config.toml
num_hidden_layers = 11
n_experts = 80
experts_per_token = 3
d_shared_expert = 0
normalize_top_k = true
routed_scale = 1.73
balance_loss = 0.00421
balance_bias = false
init_std_router = 0.0293
optimizer = "adamw"
batch_tokens = 65536
train_tokens = 476200000
dataset = "wikipedia_en"
Below are experts of layer 7 (counted from 0) of a mixture-of-experts language model. Rows are named router (the router's row for the expert), down (a neuron's output weights, with its number) and show model dimensions 0-191. Each number is 128 + 32 x the weight over its row's rms, rounded and kept within 0 to 255. Numbers have three digits each.
Before each expert's rows: a language model's description of what the expert responds to; "raises" lists some tokens whose logits its average output raises strongly, later layers aside. This comes from a sample of Wikipedia text that the model never trained on.

# expert 59
It responds to: Place name parts. Geographic name heads and suffixes, like River, Creek, Lake, Peak, -ville, -ton, -burg, Guelph, Golan Heights, in location descriptions.
raises: "-pro", "amed", "ming", "ering", "ennium", "oi"
router:139161127127139152136133130129109136126124092079093138158139086107096132084083155133139116171114098063092144081198175140095149136133082131107099137163113093091056147078129114108118108049087142119188120109129152109163136176137110130096121169099106145139160173116130106128214065146102121123178165140165149049066088092165137115131076125080204094101161054143163135070162144133171070103092187131123191126180066095096083102093140152140123136166115157120089118112162163159124123131162100140069128117110121125101158118097146182113142167103118096088146118134136094111133102092149128175
down0:171147120102135134100076177072148220112104095112174168129116123151186125085123202083158099119133168131099154190142141143097117116182126097166151146130123070108098164109135152156108140143152171151141124175139142143040090140081174130172123186119152099062139119175088115161121151082185147136138093151144093119095108136148132080088091158176114120154139144141119101139126120114143131168052104123081157108143125133047075067090087117182135135133142135111113105138143127183136111179149082107121108144155137152067158135139127130145140104079097105148193187132166087112161072119154082140

# expert 18
It responds to: Abstract adjective stems. Common adjectives and stems like public, design, popular, special and political, often starting longer derived words like publicized or narrated.
raises: "ating", "ising", "ty", "izes", "ity", "is."
router:063148150138121099131123126087108153161103129114168176099159098183117149124153122164162141117077080121114129193101110133111159156156131067148131083139150174164137164158098117083134166110060142152087088145143134115133064099111101140127093198119173118138141171115133094091060150123137064149112149196099107180111117135089105079123092177209111136041113181128136147130079103156114120136204099135112128091125142143116104207140157149151128116100103144117143124104104119150182142132075095113084159139165165134168112079201106121121151119176114135110135147092080133107150132133059162064
down0:156132094098152124099081184095094137098113106127098204129156129196141149120149107078111108164107137094104222121180181134170171071122143118105138136131105191109106125137105106171159152085102074112024151176067091100068157171139110176144135144116106094109163135107138118128092113111095126128134071103069150175111079171106165098091078147189090078154117097150082139098132102129169152144114133093162139142153063159148186161084181072145091102101180150083129141114126069125131111138067142140110106124138134174129105168126155116093139134094089128141139116121126113126117117119104134162

# expert 49
It responds to: Capitals and accented letters. Single capital letters and accented vowels starting words or names, often after line breaks or pipes in tables: A, é, | A.
raises: "rag", "rec", "clair"
router:145134150180165083147162116140167116093182101099091102083056155111059095124140119081117123131167155165067113122109131104165159116082179161181130130135173095131109079112095125170117105093100070136171120168117127094146162148159095105173168113129088106140141125123122127164072107193151139134160130102121168164123153151118044155135144101142174091169168110095068129204133155115180152102159089113179085099166096183126155158140129116079076106183122105079129159143152071097100160172154181153101153129083183088174145173101152138094154113127122142095090116116188108133142123152124134124
down0:128129132101116143160135057104146169120108158135110112120150088137076133090130151063139162120141186110146181139133090177186171135096141094141114086134154132178136111118142139107102137097146142192160080158168119080072142137150089128167138112148099127112119147084122136110173085147177157077159140151072070153123140131146126140134174141182113085120089121158082132138229085119164135085160083163111081177151185144072132158070100109166134142133071134084102121133116097166137150168159143128145196140116089164111153111170126159218174145115097124134083138174115188178103108155100083126

# expert 55
It responds to: Table cell pipes. Pipe separators closing or joining wiki table cells, often fused with the preceding character or empty cells: |, ) |, |  |, % |.
raises: "\n", "\n\n", " include:", " ."
router:133142134149139123119149081105137106138187080136152136064110097122068186136123166148103077077164129112114104102058111126127171186075172217110147087071111138112148174147130167162080095088187093111150068134116110130150136151168096128059105145160073109161102134089145083154154111156130133107129129141119165116074101151119117099143080133174112185146145100115126104089129105136166144069113158179133116141152103199136143119107121141137059170099139124033124177118118100069128151099142138087145137117073155114143099173122144174150166178105154094118135099153150114077166164076138105119
down0:117111117108146132078133140159116091159121138116101092107098170145095114123134141169102143127173150107164191171090135138080111160099133128135102197107128105161160082101146137071116149098150190086113161095149136126089114122181141169152106074064114184144120107140146179141122146160196144154124122198101178096090079161161119089114096171120159135132145120124183122133086116153106105074117125098108109107137102088000162144108073147113152136132125142162160071118136142085189097184139115125107117098104106234116136121133133129095113143124127100103127130126119113085120088148109114037

# expert 48
It responds to: Line breaks and quotes. Paragraph breaks before headings or new entries, and opening quotation marks after commas, colons or pipes, such as , " and : ".
raises: "Species of", "En", "A", "L", "E", "Area"
router:133117098179103105141130148154077137145128138160159163065132105070129171104126193086107119085118162117147070089108112133108099153068154116118086099129093146079134149105142074149127181101138076153128113191131127117135161116129051127123067109115064208094168101171071181146144145134159114102157089083158062143053084124139153112142140154159164149146105109123144171170187151068124105125162122093161126125118178155144142154100115058146171132119143132093081140159128123170147126054147138095146110133086136123058133150133124137175097098121116140108062104168147134153095092087161135083
down0:115109113104116129080107153130167171099135168102128145161127170112129087097106110099209159149163112161126114117099134130096144147159088154086133129112129152139081180116113149130204102136129120198141106095096139097156096143163171130160191168176109090119143144083176146101146200118133112100139160154103063118142110142174167137146147115084185103136105172179100109073155152170082104120118145112045144140117096096159062170149132155126106167073164137116101133115183137132086116116113129105156065125085133140077029151114094153140181133097128076157140119069071169139167163120171103159

# expert 35
It responds to: Numbers in data. Digit groups in tables and infoboxes, especially after a decimal point or inside long numbers, like molar mass 232.283, 81,109,041 bp.
raises: "het", "ray", "ure.", "ency"
router:125106118101138127089124171119109186123100114165118093103148155108116150084139157116151127103098151150136171131060131171113069128150098136067163158155153114112154169089127119089097117213125193080128166106046179143050092165136211109150138093111162176061097092089138106090124099080075091096138100130110119070115145112116167085101159148083168107168174154137138161086130147159138136186155160099132159118118137140129120098134106116170141159103133111166119066139196081117100091134149153097090095111150096160165076171104148134098113086098126088121131143062110136065109123139113125091
down0:147154096110074104162166093053118157092187101080125093120119108140133093127156132128143100157165148149102164168117147116145172102149184119115129114129186170121102116097158138134117134155118093140114147087104136115122160125166125125182146100178095158082116129117146153209158047156105122178175227133108151138099134079153100172192118132088161084095094095135140159137103162137145161206076133087040139114166186135124067068069169105137140132118139188063118163136149159141133153151166136119123141097136126145065109141113104108117167160148117132127137151151101141110122192103184112144

# expert 26
It responds to: Table cell separators. Pipes, dashes, commas and degree marks before numbers in sports tables and score lists, plus "on" before dates, such as | January, –.
raises: "1", "2", "3", "5", "4", "6"
router:115117114163171154180166079191115128150153126092192132102151187103167097098084124145076209097067113087084126110112104122132152129130106093098127119174146113138168134110144097165132151084098152088062183118173092080134165125170159112093136086134129068063093097126119164149178122128126139065169093192101097180116161073160148139103116116092082177079157140160141136142097066135144156132124126099089157150109151104158143096121135123103115119139151103167145188149116121067145161115086129169166165127103103168139104099153130170083138100180092100142094110105133135182099091160110154060
down0:182153138079175129138145153131116142151143101187105123179092209098208157113111108182177139120154092130112131124085168149137137145118133120127152135081117100107130124076088139100156122185173139085117174149127152064168131113087101133115165127193137183158084121119083100095144086126193113112125138120117126149116165154138165139176152085096107154141169155161157110119095172109146126132132091167088119142143170092147099226115124145080152126191131109091124078186099119106142162207137142142102158105123131082147161121120136171141089064143058156148161129184098187196136146119117158149

# expert 57
It responds to: Taxonomic name endings. Latin taxon-name pieces and suffixes in taxoboxes and species lists, e.g. -idae, -ensis, -oides, "- Species: C.", plus date and number fragments.
raises: "-sc", "-off", " (e.", "-pro"
router:120135120154159112161164123142148162047203102107099163101119159117139102088108201154180101108117156102090161087138153107076173100112097166108118157075080046100137184139108104137122164081075198153112118122159139132164077093110147106097099172152159156121089096116099126196138078111053132127104086114059078096183134130154132161113103133109095111162183110092117099165126151090135108129118182115124159134105145143083149151110107160163164130161121102128147157149149137092166085125106178086095116095136108150096134195091137125096076093132169112141112081102130154124150063144139184107
down0:137095107129092088113169185085162125121126141158132120125190116112190183162065146172162087066093172122141148087097136163118138108109087105139115117134131062110157195111192138126158119061157161151213114107154109164100170155067172107130164166150123097121141130163141105144120155132136136096155136111145088092104057116098101125141128144181165165084188124128117141095088135190090162136124171150095145102105171048161060120149127204167177180112113112137136105122113134122151090106147130114048108161104101148125093135107112098131173153164105154101142112106099110145165098136091166147

# expert 29
It responds to: Media and object nouns. Common nouns or their first pieces after an article or possessive, like show, song, drama, album, program, au pair, testosterone.
raises: "ted", "ming", "ifying", "ing the", "ering", "ery"
router:114145161166107100125131178123163155188146129184081160147114170157081112151160089188161085167120076172103120153129175088189092094121163122187156215183139127139184135144075155124181124136117065134104134117145089149136137129112132117182107168070152098132163170099129121114091149130189193118159176163109183180152161154106121122131083175103100132062098204119119085129130144090104054183151138141104131128095161164173156109098136138144103132163093171108142144190111160187183112134126113118160152108121151125163108133116167145102117101148154163124167120146092145112140125077125135114
down0:139193096124184104131135147191085157090100138167095159133121101127173186129159165130174187139108107147125134201113164130090134111115165125151128105142144177104114123194089171122116145137165159157105138129146190120089112141111056088120129154085115110129119077119110185161124130130113057193140177106132105186121094184115113054112118100108116094096136143086144131203166137145109125131139123080154182124117118117057104071107153144132139106203095177124104053132117157125135116138094174148122091142166161097098163102155157143130155102092093159110112137152148165091151137130216075137

# expert 17
It responds to: East Asian names. Romanized Chinese or Japanese name syllables and raw CJK or Thai byte pieces, like Ch, ang, Q, inside name lists with native script.
raises: "tal", "anning", "ell", "aine", "cher"
router:163073174144140090101066139117087145113136133144127067131137096117137144094126110148156171149121115161133175161136113153141103053161114150098178106144123040153151096126113148167142141159144107153149140102065129160128037133141083115162097104141125083077120122156095162153168092140171186170067062080125145119190099165078121145163113070102152153105130123087139116097176135197142146161112086138148128090132181101088146150145180081117133056113129114155125137153144168163162126118149094152075100167114087136178145124165124081112147094115104143086091125093170102119102120136163132212
down0:097117163168108106080083133057104155119138128127142070204147115134119136139068126144142131111119150129094099124134097128121106111106156114104155153140114065101141144159115164158139107172140143118128128106068139138168036142198090093115187137172111086028071098177080132164164129143122182127083140075151149135168122154068163215165156140136140139117134091132113157094142079127143106148073073141127166113162173107106123126118113119198147092084042119182137163156172105103170099093144084134116098129138076143165112107156086061133098123152101100126121137135134134101123137138159154137

# expert 60
It responds to: Title and name fragments. Short words and syllables starting titles and proper names, such as Little, My, Big and Way, plus pieces like D-ary-l.
raises: "get", "cy", " Location in", "endra"
router:161127136107180096144115126174143164105131111150138098125109140102112096086104090111114171103151149177107074151209151150090067117169142106128127138124099074182117100125113148153145116154178122124181090106164140117120163121186067077212162143129114158192189131129162154077151163219114128111195146095179116097132121087155106101145150085051088099174080135171143161163148082093123139167113139101112023125125169152168128125151160134111148158142148126134116137169197184120056127131167150125145134157091130130110139111109160101162113146097135110153097105116127158147154087112131105153
down0:112098114120139065145082122210144133164157169123144106170117093095117103177146194085132124134177105108181149143150096058169081109175137130151124160169111138109088160099127087113137169144081106110110209176135126085124070159107128164115099149089092178160121169140154111128138096104113173141106110132147171147088114146129137154133072110148104168075115136186126130080191102132124097112128101087086129119119074103139163095113092117117126183101138132045118115089112169179107167144127175122069103201132112138129118091187153058094184132112093120088190121098142084152133098123139117121

# expert 46
It responds to: Mid-word stems. Middle syllables and stems of lowercase words, often medical or technical, such as immunode-fic-iency, hyper-arg-ininemia, tax, drug, social.
raises: "ously", "ony", "ish", "ined", "iac", "ies and"
router:106146132087135128158097128096120132156085099149186187137190142191142152090142149149169154169106102139150162150153108129178102168137093141153208147153120164072108169065110129082151143112111139129132143134176123130048119112142096151088084154101159185150103126127208082132089117151093067159113104177152155137123170141071164140161057130132089160078134164114124128095150110176118119160110081180117123147126048143123123188157147119133098115184109147176134102134120120157137152171063108082094154083139108131094138069170086104119160076110172137107166133131090154100142174119100167108
down0:137142157107079148133094062080128061123095110171124178148151157142067229115118151102119174110161129121127112147154143197134143126085109139147122083164142158108094086122123117115137149101152128146151184132108154120150101180120120081136097112132186100121157110188157142158082117123145134131082088148137063130127132102186165155053111133081113126067129132081171123114129162147118173089063148176168083144057185140172123110113105151118155143178099058128179149179078111125136146145148144129126083140143157185124082098137076112134156192139139098101105118138164112164062133087113107130

# expert 32
It responds to: Biographical date markers. Date punctuation and labels in infoboxes and lists, such as "- Born:", "- Died:", "c.", "In office", month names, and reign ranges.
raises: "especially", "1", "2"
router:181080076134132188130147128144164060113170083088110081143129128097104133120129119139146150098173194112107157081143111082147153078155094123122143046128128115114114055162081191088147195097109036151097124122150106139149160123148164155106110120112157122120111096192190091190102116090124166145069127098118120163120151124095135127115133095145116169113083165159120072167125091141092114109156106120102189119116161096156148112099162148101101127140125072127114133165080137091131070132213127130073120113093135085171131119149141139140082111147109157147112118127113143168205140084093189127
down0:083087132080129116118160123135179118173186147083145095176125187104180121122178135153133119106169155084091119193134178090172129116086077136101177110159170124161119142158120145128123102100134138076110116167114074121158106070124077166074141131074163096186130135117169155160101106138136123120140073159157133109084117148119119113145154108095154169134097121166132186074007095106094109118134098104142125105144163150134139078154193105089095111138127110212149135086122137128155150159111104105129134138116203187168198090102098116157139164137111091146134110142160133161122114170096134073

# expert 34
It responds to: Coordinates and infobox lines. Coordinate markers like °N, ″W /, and "- Coordinates:", plus line breaks starting infobox or list lines such as "- Deputy:".
raises: "season", "anton", "al.", "ember", "ropical"
router:126123078131105159084140095182097114173108068150150203094102149165168089102195113154149108139165097101146143120091113104155152113148101090101116069081089120090118057164164153093145126152154133150099144056124120116153121138138146147080117118150130149085175061151088112046159062135180150095164098192130152164050128125103159188072155145135110123102094148173132065161141112115116164159141147137135141107127141144096112123141200194139109112169095144069090131126105094140135108212084154186130077152115114126126117152139119106109130128116128134154112162151082107118148090114150158085
down0:082118176159163164053094124129120192150130049108116086119114118108113119135128129067163133153148106131141142138131090139095119081106076081162129145240105141074149140119133145107103132123139136124118102112122083105115134096119150171093058129104104142111070078123149099175141093109144161135114130161143119098163115114113107129157134160198161098098104094175120046144074175122107137148076164131153096153113079145139159156089064172092112099150138152162144131133097074114159119113130120108162119119174083201144101123101157198150074128150169104068144120146113200163151076148137138179